Below are experts of layer 2 (counted from 0) of a mixture-of-experts language model. Rows are named router (the router's row for the expert), gate (a neuron's input weights, with its number), up (a neuron's input weights, with its number), down (a neuron's output weights, with its number) and show model dimensions 0-127. Each number is 128 + 24 x the weight over its row's rms, rounded and kept within 0 to 255. Numbers have three digits each.
After each expert's rows: a language model's description of what the expert responds to. This comes from a sample of Wikipedia text that the model never trained on.

# expert 62
router:175118124121102160066133139155120133164135132126089141142141166096137180089151124132135112087112130106137069132135089120142076097137132111120163089185084127119157092131166143140167130152119165104115117149135133128129135099132132127153136157123113123108155116108123137114148143119121123088165135182074105116117125129137091109131166127122120115147107135117143114127170126099108129084134
gate0:144123098135098131098136126129174122163111092121118143147127135124139151096138116134132150115122179104148091159109121065150075144166106121123085084142143125143113114129129140137133147124148119137130123086140110150151135149103126169130143131132075128072176122161126142150152108123098108138162153137109142122177169128096097145118128105139118126165157121131151137127147065140130084101168
up0:118160128147163125100114125143125134116153144157162138126139157144128135116148097143121136123125108100103085103145118156100134155165170162162084143111099097142111135114140139125142148099118085124126137129113169145158138044112138078111119102166153133132138132135104105096125119146123156167137166114078100097109106132097133141096156125144134152070131111096080143133142141160131162118147
down0:136126130139131133130100101105095181125128071106094124118093112122143142156152120133136117119145157085132127179079131140149134130095129139175077116183135125112114157138103119118118124096152141117136135141142192110146121118152162155138128135110096107125157101118163151145140129122127135155169121107075099139125095113109160131089105099126084152131159128162186099103103129138135142118141
gate1:146126132105146158133147106150170106091085127158112145144120121161131114091109118144161136131132116130102168124105123170138099138139144136177130134154136111127118107138152131143157111144105118130125103133136174148135158058103116130138106086145131121132144116100101101159105123117094131134142098149088082149092130117117126111193121098154103130149116136143119091140213120130120125081164
up1:114159114124092096136132134092110159116086116171119119107077138127146152134140149110153133128138135184107113102144113164094091105106139129111118116127119112106203178122159151127118151097128115093155164114122087101138132128140100095128163142143126106131162137104146126110139118118109174151099148144145116118109129132130125093113147160166209144083124145115151116127105120106149121145129
down1:119099101086133155119135114125164145121116138095108158142152137128114097109121107124121145130136139157065158143108135127138138150170158116102168095122192118110148131163138100112119149160132121110095089124103141135142159150096117132087125106127097109147096135186137129126152143124154119116171087088133120141097178118161093123097089161092138123141189137130154119128136153103140122122131
gate2:144164130111096142094146090133140145135163164146107140140157146124135116149152141119145122077095114127105140141153122138172120122160105154140125101135105145098135112164141133167126134146152113125143115126117124094130114139104120159148150185136079114131117138128117109162158145117039126119156149146125090122112118124105134159100146113128064087104139115127154124177176093103103125092146
up2:109173114111134130206144153097126111111089131143151195104137084128137080097123094102145136130142101131138139096111150126114157108130124090136144117106108119101147140166105120120104124170089126133107146113121106132173139104138139143142149048134139148134132127116106125114132104146152159163109140093122106160163163125131112114115177147105100161136117098136152135098136127161131111129154
down2:116141157140128133092104110129162136122096090152137122134105166124096133148127084097142114100148145103095142097160152112137107155078115112141108157154141177143128095121102095108145111164154144098110122083090100125139126172148172147140110130114157133109132111158098126090146170116179135165114142135113128098173153124154132163146084128102164152149120102109143129123143114128082137140109
gate3:080114140148124136072132095168138128130136135133095105141101171169112144107142134145141134165088142128116116119111116165177150124161150105109145155118105143066121095130119150099085104139117140101130121125105128092154158127128148122175131122168129101125162120103129124071161125080143096141127136174093140078111117141175129120127135146123127129126106152131149133143164095111139111133169
up3:150150114162127140089129113128106085110159131154134189118137119136100098137126082150145165108145108134144133128142115107134134149084122113143119093129154143132128157135165160141142114137103132134137113102113110113124121166136187124106122149142148092103136102112176137146174097102093106166071130177084082115121124117114153137134141113118154178117132154141138127066148091123135129153116
down3:159128126115112141124126159132102121111148122153124129147092115124106170111147157093102170109130108152152073111093123124154116150111106138110103142087118117108136094134106171125117159127180117137116129135144161136122175101124096123109149190159160142110089097109138139095159070086137139134132122113127135089133128154149107100160122144121125180101119180106111136151132111146144140176112
Description: First piece of a lowercase word after an article or conjunction, often prefixes like re, un, co, de, ex.

# expert 10
router:132124112142114095113126131135118105156157096172110137159127115119147123129156153177151098149130136139168077157105096120133070121175114103147153110129127146122081132119100153099118119104093136143165121200129144121165140114106152127083130125154134104112158141134166116111159137153157107124158106124110125169134097146167097113117113125113138087111101121106151144101138104124071159130127
gate0:117124164154155102159117128148108120130126128151155137136117130154151108099156102178130090124070137161148104115107131123131109117133127105113163134084162151108102140114098142123127125151151091103142140118135111150125137142100142092127121120155137102085141148169114103137118157099139114195171116103118092133160150132152103127145124180095134153124152085139129084086170156136070119138118
up0:129106124132103152140168164155164151072125166107127099115131121099160116128158167129138151148167086149110088111134131140120100110111119118173156122167177108186137129128116171120162128106112152118058089156106138122141110133094134146106113097157123147125151131132163137108132134112128145104105123108125147130157132094120129108116099105076154124143107149130143133103123124118170105079117
down0:148129094131128135106109095133112115103136134133156127140112138117086145156139099141125106133149154118115075132135125156155129127162151151116135101090150145134156130116174133088187128166133099169103116096124151141139167090165078158147131144092130084169115084141120116117107157154120080106148139133074155133094138098129123141138144132125134129119141134110156090098166076141124135164142
gate1:093119163139111148124145117120141102113137086141127127095125104087096110122171137112167126137162114150137139153125103121136087115119091129082108139107114101137106139107160117108110168132126167132145146146136170118177095132111155150091138130155157104112151147144166171164111156132135092087129141148115147164104165134129086116134162103163146099141097114094150145107099103104133128179099
up1:154139119105128143161142092126108137124124178133152157144111139147145140121108118130110133103106154096102115124107117110129165112156130103142145137143144124145109137127135164146137139120131076137119107122145149172118166151111147084170137168121137175167077130134152050115142101094154160121090143108150125139129085102125168073110096119097110103089153103123130140110131129146089150112158
down1:156156081146102132111140099149111172100108101182103099091132112148130116152135156127134101131093134118149145157172137141123102117135126128087140129110183198137156088144119178108127106136084135148112160117132088088114140179113153147117110147151099154130130148099094111116160121122119176103120148093110136117124118166139141110120165135123154134127145111132134111096131127112125113106086
gate2:092147118110184139127086166144118137136124139139172168159188149138122144115137120099123091115134139129146108111121152204103112138148113135082144145086157122077136125119133143122114089155166153127155070131146128134129124111096127086109116109124127132150131154144112117125187164152086105148116109165086149104130095136149113145121134133121124112098128116159128121121140097134114102101108
up2:104119118142117093152155101164143168137115133108116145097136106168123125112144113143158117097168144149103159104095086066155137139129167100131148076098130151162141149137120117131153094150119119107063150136164141112085146169128146112095108128107150157142157089119124157136108118109135113101121109110109125150132171125093134159122115139163145112156127142078100099117147110161151128128114
down2:115113089125144149122130155167150116056082150108110152135132159105079137116112131128094151172145109144157162089131128113113150125134142161102150099100131147090107105106151121114182126141127183136128105095098097100145111110104152146128141123119158103118098120177107107080124165118116152139113121158120113113143138130135148100128164109128144143122136157130131118132192124132121122186136
gate3:105134106083147144148131114137101123158085111165125091165095137116152151166162142109145164141125130117151137111089119105134123116129156056096144097119106182134121088130112128116147143155143096121104121166126156163103102141134164088114152143125091103127110114155114150164162145118141096113135100167096132145129116119164145105129138148093124141124157112127153132070169147124107104118143
up3:131079145106147142133132107126103189123103108114095159109084144127118133129168144100161151079147139116136150097115083094148101103133133109102130135103122151098135078155148126158143175123121138099091145145109100213134133124132135137121131122107118118111124087162153173120130132109140095069174141143140140133148132125142135122147138131150128146137150106127143155133093133091151163127114
down3:125149198131125137117091146098148139114124140120147164156151094115128105104099128094050128113135147140111123122169143132089108165100151159138126150122178139099130147097093123150127131109140121109119094128128140129121075148130132169111135142111109149142148164137125127114131135139138133079102138090134137130129153146132155126082122119121166132110137168127079158120082102135103101181167
Description: Two-digit number pieces inside larger figures such as populations, vote counts, measurements and years, often in tables, e.g. 20,487 or 7,504.

# expert 36
router:151159065123114128059145130116150123128095099142101155175137152092140158127134128143102096140140165084146104155134101129129074134120138114109134105153128122123131130139128156123133106115158156121096155158081127120155157128116142136132146091128180151130126114089124129094178166154148092125152122105113136105086134132130121111139163092152148106132109107159109089111146103160124165148144
gate0:169149142159112142111146135151140124127120114129131076160117152066157171146163117136116142135130137107157117170140110160126084151142137129109127119138122113083165158108115126153146153096145127136120127116110122091108138059151086160136109120110138128164104125154119129099126142121161120133141148092139101129123148092092125137093092093118153113126137121109131102149141115182121091202104
up0:117129120140133150109132134107159099184090101112124129112129149123159147095123147117122083121092141087159112140135170150109123123128177128167130124136090162097159110144148109152088167144104155151081133124141100141094133100128074172130113143092151180143143147146144140174134152103150109136143153111125125132114135082080116090122127110147106127130111111168150096159115123139159116103126
down0:157109166085146122152132118156115123083145100128132122126120091167168132111118116156134157129148124082133136128109130116154163158135116153095128094081095120155129125145164128133134137116132106090118090097137139172141122132143104218162132114084114130098119103130154152146145124098138166130120097110106124124134168128116148125111099090121120126198161109154102149153098122139118120146125
gate1:105169096144110143110102144098136145143121084107082156152140114174154138094097098123134079117124111122141089157147121139130104115176148076132157102141144156150152125150112173121157150131098131116131145125119136153157097109122092125072148122130086115137145099126157169093131132122102154169106138104128128123083132127131113112131141108153111113155111170151127121152169173098120162117143
up1:142150143115109146103145132136126105156138168120109146115101100134100140154165152134173161135125102110169166092140172206154098137082112138117132138134115156104129105139161108121107121135158138150124105129147089086120176137085164131150119156134185122118094101134106133118109082140124113095104130111107164095163119126113113119113165147109097126128115103129100127132102113121127126119180
down1:104107134144127147088114078142129105120165131128112112102119107164115101084124143127133115104157113147132122075129132171102157117106131140128144103130141126106099122147122142142155185115150133156144115105157123104126125116125120163111116110166149092120172103214134135098072156110148103117116135164115110207145164143120140108161162153103149124114124130123154122100131119095122143121127
gate2:121165119129124130102126180122160113148113084113125157157102122106145157155162138164121124125122121159123069115149084152108040105144131128123125117103102140162149165117142119148106123132148130138101171111093123130123157134142088150158117157151121153119130143133123115079168105127115108153132113075138123140083111147105099126136181110162120133144102114147143089133149132143107102159129
up2:131085123115084097193119114116138115156124127124155081101124130159154153108089150117138135101153121163089101113107125160108146120130108071125129119122151114107135090118110162116103150149108151131151118093105143154126141112133163173136153110110113129124106157158126147130069173162143128130101125108127176133165111095155130169112124113100139179135143122113129175133111100114163146119133
down2:135111115136126149112106075158100120094150087161093102105135140117120102114122170144133109130161125139101158146142175100142146093132115175116121104141122144137113101168129178116104133160094116114131132171127148145163103136119149110123162113162159109169154132100166059152094113119146145132134145118152104143145128114118113081104132120127178096136121146149126146125152116102150123075102
gate3:165145094094140146092108101137090122108133164142130095132148176116082121109154175085156123171130120143129112185145123147062119140122110114125145097174152127150144128142096144137095086123130163132156116136123134116125134095097110129127127125083145119147098131130147174158102142133127123148182100128115114131085105105109146112119146156115091103145161148146151101146170125121149138111127
up3:131129115130139115195133187135102182118166149105127071144153159157145137131113129165096146126095111123137127160135108143109126118149140164159148127115128155128164109118139124130135125167129126110139116094125138113142136136121079111150122116136127128162104146166113135125082059130099115084110099166119119102134155120154148155083142153091106158127134100167098129145136112093112089152115
down3:150174097083124139124122141127165174080113137163154074150133129103139089110128116157123124115145106117133139132128143134168108146097183114130133119149112111110139083106142128149161111109101160086112157116176143133123137166136105135125184136122130150119101127075129122122119126091139126111145097153149100111118113103136126165117148106118095140144139120102131130177055132168148129131149
Description: Opening pieces of longer words after articles or prepositions, such as command, part, def, inf, acqu, often in military text.

# expert 60
router:150092091133108173100108114118148121111136139154106129132131116123147129113158102128144047113120155074115135154139118098135108116138115144136154119174059118109133112092134165124122105152114128100136135153145148143144150137114137123126150111166125092135132145125148125142112140101156091113166098180110125140139103133112087096186165140132124113134164129163153111130159094119099178131158
gate0:132040141112110121119136141123145116101124136134155123159133129087118089132137104127138103120131115082114167176150145141149120100172151147132123156146142106102126115131113150160106134131131128109150131148091122147120144152057152120137138176142150112128123135141123164122155164121160140134127076116132157133139090129079126105168134127116126080118145110120151124129157113107046161128134
up0:133091138139128129159076117151110157105151128071131158158161151070118141126172130172133115153145132117123118085112145087148112105148089132082105169099104121178132108113125111182136153104085119092123127099151119122130138162111142136143110127152119148102131104136134130155137110118124159114156129120135128125117098098152149125125173150113120114123136089134127153143117167133090178081145
down0:115114150110110133122115130142130117146152164136135170115141140100101139144112119138121121145123155155104101173123082097118119182137114124141104111095165144156117110184106092109092126111107125136121095156148166112104161129078159123127125106128082146157156103129137091105125167132142117110116157124145133106117171172111089165107111164158103134147113143116141168129095121145165064123124
gate1:123066147128148163069113150131145112087112133144142138136150149124159086130131090154130090132144135091157076164126134122123132105149127130139099108154115157146154122108112121105160112117067121115159129146130149130110121120096130095130132145151131147168125128121175129135137131127144133129127104143127120124102147066078145095115170161158093112193163111119145092130170126119136151111116
up1:127107125108125141110132070104139154119110190128122130111112128118150111152127148121128066119087131128155130164158119102149116162133119160136151152122102162105183143101114160140162115116153151121146103129098125103169105128162143134153145126178088114128116150142142089080116114169143101115113139180122121133128150092079103087119136155169131139106144114102102136099139137120140096146153
down1:129118135146122125139126124155097145112156180137133187160120117155102120131152181137127126151113141151077118104094117144163102146135148150130148148140088111101132104110120135125126126140099145109114141123132169099110158155133105113154118122135134093143094074085119153165107075128134154185140105119160154171113079157090121139129113116084165146126135137107094101127132152127125084112133
gate2:114123113158095144136105089082162138121139138150137197166150116129142102123158143155110095139125109076114101118119120121141101119166120157099112120144099123120135089099115157093063149143151126142110102121167138105141137126105140138132145128132146128111124164101127114136179138123147133143198104125149093172153138099161116129119105155136149127120127128125138176090114112092102176138131
up2:149119106124148070157152129135109132141158160101121147095122114104127113184099119094155111140122172120137124095123141142136136127123092118085153152128124126116176162110134109137151095125149162106122127125074130126132137140168155134125110117137131109161137128135133158096104127127170055155130153160106196107126093091116163146135130134121104119100094158150105098122124150134123092088152
down2:135113122138123161148104106110117162151143120106147144167097105145114136134088099162121115152075115101118159185154101126156109127142171131131134135120155117107101150170125106093169117140142120119108131129117126062163159133122108130154087128156118128172122083108118126130164132122153105098132131148151092137136151135123137116200141125102144101086141103105079121175109130113146106130134
gate3:124111144153129143121080124131131137138092121127109153138142100121144112112118170142124087106098160070112135135149099060169092138128109179111092128124164142130120163125137175155118137154106130102115139123096148173134139101140163144126127149149156099122156151126120107166105126106119113103154091131178127133133086109092137076122144157152099132142166119125094102133167136123135144167129
up3:109156119128118134118130109078129163128109104092134115155174173121143083121117110157095138174153100093105117134108157089106127102157174135118185097118135144151136123174135122142116097130115137125116138131164143084140159112127127132103135105099087124155117136149091138150122111126111152122090106154132153198116135122170107171095128135135158137135114131131084106114110167150119104141159
down3:118125118158135179129130128141136160126117060122132151124116101076122105123120106128127137110110144149108113119141097156083087122093111098101112157155118109156136131127084121129112146126122100138121127126150123171116164097203115192166144181166127191114124145110123141151124133111107129082152127124105142144141111120135115127109182125143122126099111131141116143123132094106159114165142
Description: Sentence-opening The, quantifiers like every, each, any, and consonant pieces f, b, th inside compounds, e.g. quarterfinal, largefin.

# expert 50
router:114054124105103111093109150133118136140162139155126136201120109123109142119121104171137110109104127108162111135133103127093089109116102103152117103181122118086145090115151150090121138117099162106134130141115118137139118105088133136136190133120135088181126153147156142135142179130130093144158123136134102159137106106123135102144136107141113118126156089134142153148155125148137129126186
gate0:125127110114109146162143107130155110098104106181103110160139168130091126100120111130149134133130118136131114155123079116133083155145161113124131104120160150170112108159144096103148125117087128137155105135126125102150121108127131122114153104113124125142109162093134176155145092149099088154118142134151134117139186106083129113109132117082132164123133087181137148167137140103106160165184
up0:085139112161093131184069129144157086112115142138120139096121158131115107139122151096162118112127113122120132156160145144098135183166109113141107099104123145141136102132138163134155141161127151158122120142129115116140114106157163106169164058126130116184103123132131167133119115140173127108136136121157113091101128135115123100115096115149095135143135126161135151086111073122117113156104
down0:126070101118131102144162155144129119139147121129126125124147164103120139117136118137125119124091110128105117171146161137110135153089105130090134120190093102138135143154148115125134148098168078147137137136129117085061156111155145153188158088109137143127097101146102145109136132144112133111117124128159176120117114149168127138138108119106074181096153111144121124105087152142131123131158
gate1:110078114112138115087149087137130129114155122151134101148126152152102140103131124132129089130109093132114131129128124151092135066119120144127144138192114069107147125142105189090154144123120140112110158151136127156135140112092091125146135137122122091181117136142162148138146145150115093106141132128149113195146121163115118155131109156147106158106101128123131158097147136123145121090189
up1:119138133114125138083109161129151146149130113155131112124108135143101123118175108126138106166111135180107152122080139173117121094114137137139119116172076166103119145133111151107149109103094114141109150141148109151143129121113118129114145146114068099149136140095110125118096159133123146125134135104131083141144160092153126146148071130126130186117165118108128148076125187111167101117166
down1:133149142143118121184167141177118114099133080140157160126172156129113157116140130132118150085146127105113141096110059139120136168132138113088126119138098139163107141084150107147149133153099094113155157128119122124114096149147172115108089139123164137085152150148095077127106091126112118154130121122161157143146127154109075124119127151111110144121125148093108117155091101132132143121147
gate2:143152127060106099108110114144164108136119106157103129140163154120108157105092092158119130106150092148126131169126104095111137118106164104122148102097082122130130153121137131139113086125133112114133122136065156127095119118108117109121164109116149111161092146124105140134100162130112169172131141134144148098134144158113147170109161125148125148104138085143162107100159171166161122153152
up2:139135133140065074111105130135105190155142166152146098096134125139126115138130091116093136144131145131151094174135151140128140091083138137135071085135129140116122122138142117102155139082124149135124115117102100111115141165139125159168129129119143117156119085137139109137105187103144150122109172108153115161173108132128161148162104117134117170120141128103125107085145145155129098151127
down2:106147106087114135119122114101112127159134092170141120120086089131110101093093097114101103122103117162134123159142122100133111137173139143173146123122130137133093112172148147124114119117129132100153141107151141158156159116128135162165180129127135110118115175150150130152138130125120148145123100149141126135107146130136134076155096144079177108100091148114186164117121126077078152128126
gate3:151143120115097107149142126166108139162163105094124139157103129116086176126133125152151084151119158105087132116122138139138035119106120140129141148131127116159102131139140163145153157125094093114142131116127135129159116169076112128112131149114182152139148150121084124146119135168140128124142084125116129129138121085142114124145125140128098142107120108127159152083119179078148143095154
up3:164158116117119090082148108098124155151148091130135144115080109115095156147124128108124106130106168152089170140136100119114056120120127148100106146159119132176136131130124173165124116141138098088135136119084139141159128176109152131110111136115138150158144143122137140121148148135127149119123072163129155129136121106142136114132141170122130157121113117126170152079071145102167120126154
down3:124106104155103119137128132156142153111158119170184139177115101127148143133106150105127146132089134142105147181125103120120145116105160103110095118165129122130133105122130105123127153153152153156088092129118125086112156138130110076134056115139126156140148118119143132134074132137116098110168123099185137122092141144100181166132108166103143120142125128124129123158116095150117099147096
Description: Final digit of a year after 200 or 201, such as 2006, and closing parentheses or quotes ending parenthetical notes.

# expert 37
router:132122093119096140067067150147153113147165092167113123149136146082153138127131082144140109094138119117169106135134087126146115120111093132103158120122093175103150100090118146152097106096147184122134131132150146165105110087137109130112163161147133140165169111108129120120143136169152116110149153130073129146112130125150091139160128107142154103118118111121149141129160109137110126113129
gate1:106167084140134109142151116195186143124136113129110103105140147114149152146144161133140127115125124104109136151151086164173083138145132132167118131127127138120173107117090122157122150143126124103127098105168167137123097085141059122129117116117145105127114141110092140148121149098140119150157152085133150145137144096140112096142143083105153108143131115159139134149127069098094146138131
up1:158143133139133124106107158133098096101156157108166131141121118133113119119155070118106182122112186125142115128085100109093136138150135103116152138144154097115089204133167173148118119150145122130110179125114093127131153127128149157173140086143128164102126145116159091108104107112109151133114138157120098113134099140103141109129139122134143148106159114112105093115117161152132091144095
down1:145149105105166112165134104144141133108122084131126072145145151145141081149168116079118137089143110120143137153153112133118115129126159149130077135153072161083137129121095138096165117091150155125169107145114142110159141113138131108130104116076138088104151163104152136125158148111108133132127141117142148110164181126158091138078127124139138114111152128135138151142103110101156096129146
gate2:154174127159063130080102145149123092114146117138103131143069096118132100142113125137163142131156134109155140124169117128128110127151099144157157103114153175113159147138155139149135132109136185151147120133177074116115138127136113131128172111101091150162120119105160100109135109105158113115146091140103131148135096114137144143150134106116139118151095161111138138143119063109122109129091
up2:106178102139117071116134150146124127168166155141146114116135151123124088121123098111069105136132115131155135118153117126140104127159137115157180106105167134067140131148147132100087164116120129142101105131143106101135142165158039123119179150140115149140136068140157143124132113126132135122134128117134114146158114122111122150155132172132131086143112137109137149098103127155125151100139
down2:150116133108169112144112120137064157166140160131148114086114138148155129161092122089107116153091122157102120110135117141127116118105156126143146171128142168113126132133125150092110104096086139125160100140108118186180097090135161095079155128144113148133111116137086125110135115175129120170151141137114097107139166132093146115129085133110152141157124109124146148128172130128141095130101
gate3:097118062138111129158099116153109106113112123132108150100155115128079106115139112136170106119125152170166157156119144108138118109149105133119112119138087112109129169126129133156118143098166127134110135140118169114102136109081094172145164164128155126104128079125149144103113179134118136121124140161103158163106107129092140086160124131130129125128109105185117123147175117117107139158176
up3:160143173119151111075133133135157174134149133149137124126115125133126156140106129150091151180132145110107159131151121135138104107078099123146121162115165120084125117132141148116122102149119106142145114145125156171127108147116150117132096092111139110157096144141114076127147123154166145126123134088148114092111144073133102120106172118111121102169170156109168115095108097095109157124079
down3:123114164106121124124159098140087116121149098153120120137133097129160098112112150165140124128122149149195158142164101134119065136151155114094161112159151106114160118140128090157117127115121096151139116150105132061104142141156128062159126103148116095116157147117161118106085155105120165133085125132108148061133108123109121140145146160164128134130151137127123134128123122116124151125151
gate4:150134137146075155153113171125125123164087144142124103110134118108140104121126163103162131130163091156137175113143114114141144094150104158145144098118105115097131136148111127132093099146134160123115159149097082135128130112113101136107119093139192142105123138126130079115148115127108086155184146191124104146142125118131111114111112140146144129146145155111106136167140119182105155090090
up4:157096111147183116103104075129161154130186108151071113094118143101122121149135115146102137122162142147108127142126145142148158096098111165112126153113130163089132100108111098101121112123157140140140148127099130122119155099124120131105118172099134096165157105116118107157120141108153100170141145165139119150129161096126145115125126082109142112063141148116114176148131125110104152108152
down4:126087127145179101141107089138111132132124118146088115125160115171102105105105117156138099134142161114133117126132128111142119127153118126151130098163174185124152109140175103121120109133124114112138137108086153112158131151107178089097143131090118120170121128153143094125156112107133105105173129166146127132088115127066159095142145136120117131099134180099096144107170155161120128115137
Description: Dash at the start of a new infobox field line, such as Founded, Type, Enrollment, plus line breaks and table pipes starting rows.

# expert 47
router:122176111165115165083142101160128101197146126182097143160095109099122165161140147155124138144116124155139140138132089152118083121117153139119138121172147142156086111133135152130148123152117113151130097160151125150145134123082144116143114117101171113136144103106128098124119126132128111076138124143086111152119123126131065132156145103126131117148112138136124115111143067098086151107134
gate0:117097126103124120090163150168167145146103122136121137124123084101081109168169165158123106102146104158119139131128135104143123139162121123093124140112183166115143103127146146154116131114114121173067126065128124146122071153136110147112133108128149097168127137148128128156155138124115086133124120088125111109109072082136153154131121125154114118112111135161156128142180116129123146127136
up0:126099120075124135134115085161121123133112122136110154127144132153190118140148119128110141146149114137153142133091147131108158132122122150122153119160145128134121084153114152086095117113140099117170100140133133168145147138122150148118169120127071172095124144135114091158147106115098128104113103164162146105141141116085173082151131132128124130117142119101097134154098170091203104116105
down0:143129103127114118095141130142097100130159114135105098083109118144113127105155092148165096167136121088077115155169178150181133142102197143148143152119153155174077120116142123125167134074124159115104109147140158098103127108144156113108123162108119139128145158132128146130161115140147129145133141126078136143101162144136131137112121148088130117132112106137109125121100105125111077139149
gate1:115169091113139119125137147123155113144168134132090179148083076112145149154127110175127100106134119128158109151144113142133081105077162141103140137153146140100169133166154142117111108145144099108129114122141139134115096159158159121091121151129158130140108109107104130116092137095148081103114083135124132184142154117161111128156111114127135145172158105137133141123139069126097114114139
up1:127174095118080143169158123148162132150125129113096153096091102088100125153098093144122144133125113154137144162117128147103117077096133134107114148122144133151134175093126130083115112182145136103122120149130161163136111182152154166144093138114113127136114115112118148094141121122160104109137101107128130162153089120141128134089160122164119136161153108145156095072127092118124112137144
down1:134160126149136115122114153116120126163119126177122111132131121076140099132126169143120146154131114133089147125147118127147161072114119124146148173131132125155142106132153119133098140106117083138182143121163150129142118119176123196148128143091113140115156159076108149143119099086106152123120121130152100161119118151149112083135073097136153147111098117141092170124122130126098099087104
gate2:149146118151126118113121108132120121147104139135073107147148122130120068078144125129158133108101144133119117138163086175142121108175139150164114140089133098092136132142110118135143178131129141113128171115177125146140175118143127114077114133119143135139158113185139138124106162121115081068168125132085095143102158146129085160126131103156128127102109101133124112148110138125137091129149
up2:112134148116122149138146122168170188132164119139116115132091130137095108138092107129152114147087121164115181145112121090157119062126143175102123142095125140108106113148135133103140117117099124069141121145146136110139121090092133104111132182114151115174145115131125133146135134128137120072160149111160158142129089157165132148145129161140156084132153126136138119090113122137091101119122
down2:167126131128120147102111109148140129145138121134149150155141151101084061096110111097145079112129151144102103154133154124141173134145084095123127129122166142105125116130075114165120136152083103130126170118126136166125135123151137115095078160141142151118121162073114161101125141118156109130148144150091141145106150116134133162116114101161157122161096132123131167085132109152113085142155
gate3:081094109122082139112125153119128123174152115138132152139157117103126107099169126142075165107117127144161166147115109145126116102111132160132141130097114147149164117136108145120134145137148141157161124110183146089141100160109136142124107152091054102091128089122149132119128161143089106160126170162073125151109125106117154133117120121119120143126143144122155120079134157154139121088143
up3:115126150095133135129127100105156120085143138102131127118109133150087106086121140125166129103145121133117076150134105147125155136127053145124153125120099129157141169145134152148125161085087136131122148085088123130113143098129099136130141107172164162094109147144177155116137108099153136144170159144159090096131104161091161124131103124128149124126162079102113119167155144130134103123124
down3:174137157134120140106124122136109129093162158121103160099121140153145137111118122153154162151110157131112101042133172154157140122154092150070152131131102122148101100133143132119124128154162141122119132126111114142144105135159120113099123148148087147108156107126140152162150064127152122157102137107129106159153134116148104114124087114117070147109085112167107100115130117156155118155120
Description: First pieces of common words after the or a, such as comp-, con-, exper-, and adjectives like high, small, different.

# expert 46
router:133145092154123171091123133154179107161144149176094115158120131088134111130124115176109075153119092080153112150142138133140110130129131110128141082119088149120073136120130140098132111132116160130105118151150110163122113112120132142129173116122166148140092123100154118134130116158130089124174139165083117143152133108128100133133117115128148095135140096168143126076176107111101155138128
gate1:180151166103154108066157159188135123123106119135107129108129155105109136115085143153098127135114132109152115160144121106114126137176109102142159115090117131122138113144136131159084152120130168131129083155084172146111153091136143125113112123090157154144109094152178146107130137134127114106166099158076149122149115130123108114134130158106095163159145094124120145146131107113119113103112
up1:162105138120123157159114151103137187093116165134126141153136148150132114146155101105103116120127141160119079144093105145077139077084123112113084159098149113116152136176150138128148125179126090122137106142130127101137109117133108151172167110196094118142148132132118134115148108116139144107113121121148166088111127128118112096113118085160128138112154149144120084101136138150142097144114
down1:147104098135151148160096164117124132088126136128125136158148140084139139142158075168148101108157099063135112146123112104127131102149121123135153124142107172105112145133140147139147103168125151183076156138095111120114127151140132121120112135146087130187096094114107125115104132074123131178161153150145129150111113159142107101078147140111145097128126136108121165118091135149115120122124
gate2:132115127130157132127087111152157117147114138111087129106117110122114122140128145183096099115115168149156111130184103145122131139149137134133135104103121174110090124133161120128113141145138177124098111109126145143142099084128136141085137169074151062114115106095177088108129119143132137131156163144129127166165092058128135115146101105142142152159127127156143144109149141105128123109156
up2:156168102168099108111146112094070163155138060122133145136156143143113149103137109105135171117107147142112141091147131126123101134144131140151138126134126154126159141104080114146138129114144143150146143127082109141122161128127150159155113110099158164100157182138093152112108123081116150126091083178118135168123116174108147096124109114122137143094122094114117108154099149150113126141118
down2:167109140166108139141078116156161126144121128140125159145090116145156112128126105138121158101169137154105132082170169134111139103092166112139117100171135091133124142078168144128140139173126159105148088112090114128153136135116091118117190098099112102114147110127156122128127138137147107119111098119124122139105183137097083129095139129117106180122121121154128108124156120140130081134124
gate3:100090138120141128113149104131120104132130117151060126132098146102172141127108137161121152173131123099152107144105117145125116119128113173131172137152102118162155145133110160112157098129116113114146153086171152127147119098154102131127158121101152130141148142151088164100095111149169128165131130105096091111129146078133093109194122109142148134128136110085095093140112117127111157151156
up3:129161124138123121133125148148136117082142103120132131149134073120161126096128081124163096152135124128121143128169138162099192098125111121113176131123112142156100124097131135108147083122156124125124157112090141160144116130122139112120083096145152146199113128145098094133091118121095120131102129131147135102165169156155151181071119166129144101130136106127165138106124104132115136101140
down3:110103155142134145152114204051129129131138106132135131155161102141121164111157124119132086086183125143124107103086088146138123151110125152150120120164123108154119140177121121115111134083095117147128169102119161099099127121126127080129162133140141103097144147114123115081157136123150140142090121143148145137102089141122163123110149149107160149130143152095123143145144118120106088137138
gate4:110109129170148152087134155148151163143126104138131102129092122118125167125164108160112088151149086100127138124115128082155100122109117126114152063149104135147071154129114108133147120128157131133095094140129167142109129142140142165114170090119134154155088148129137133138092138110142127171139124145117128136137149133140158063115104131113141141140119103158160104080162134070100132129112
up4:055104106114124152097139117126140117133134130109123107126168124148102147155115106153107116160112084095151135175105098128164144119152173126095142115128129107119120128128146146066119157165146133102145113134130163160138121139131118099090171096110129162139087132188146117116144126144133158146104164137114083134143132146145137149168113140119143174105140118096106092119136137095096118139177
down4:105108165137125101130139125143123092131104148130076128157120102143169155111107143152104138126110114106125100131089119131111135138159130148094121112095130103142116089123116123105106082151153146119130201141129112173175137151116130096074147154144169115130090122158140132157114165126126144163141128145187135075128149126128123108111133145169111120153129129126074112150126145139092084147152
Description: Field-label words at the start of infobox lines or table rows, such as Height, Total, Date, Location, ZIP code.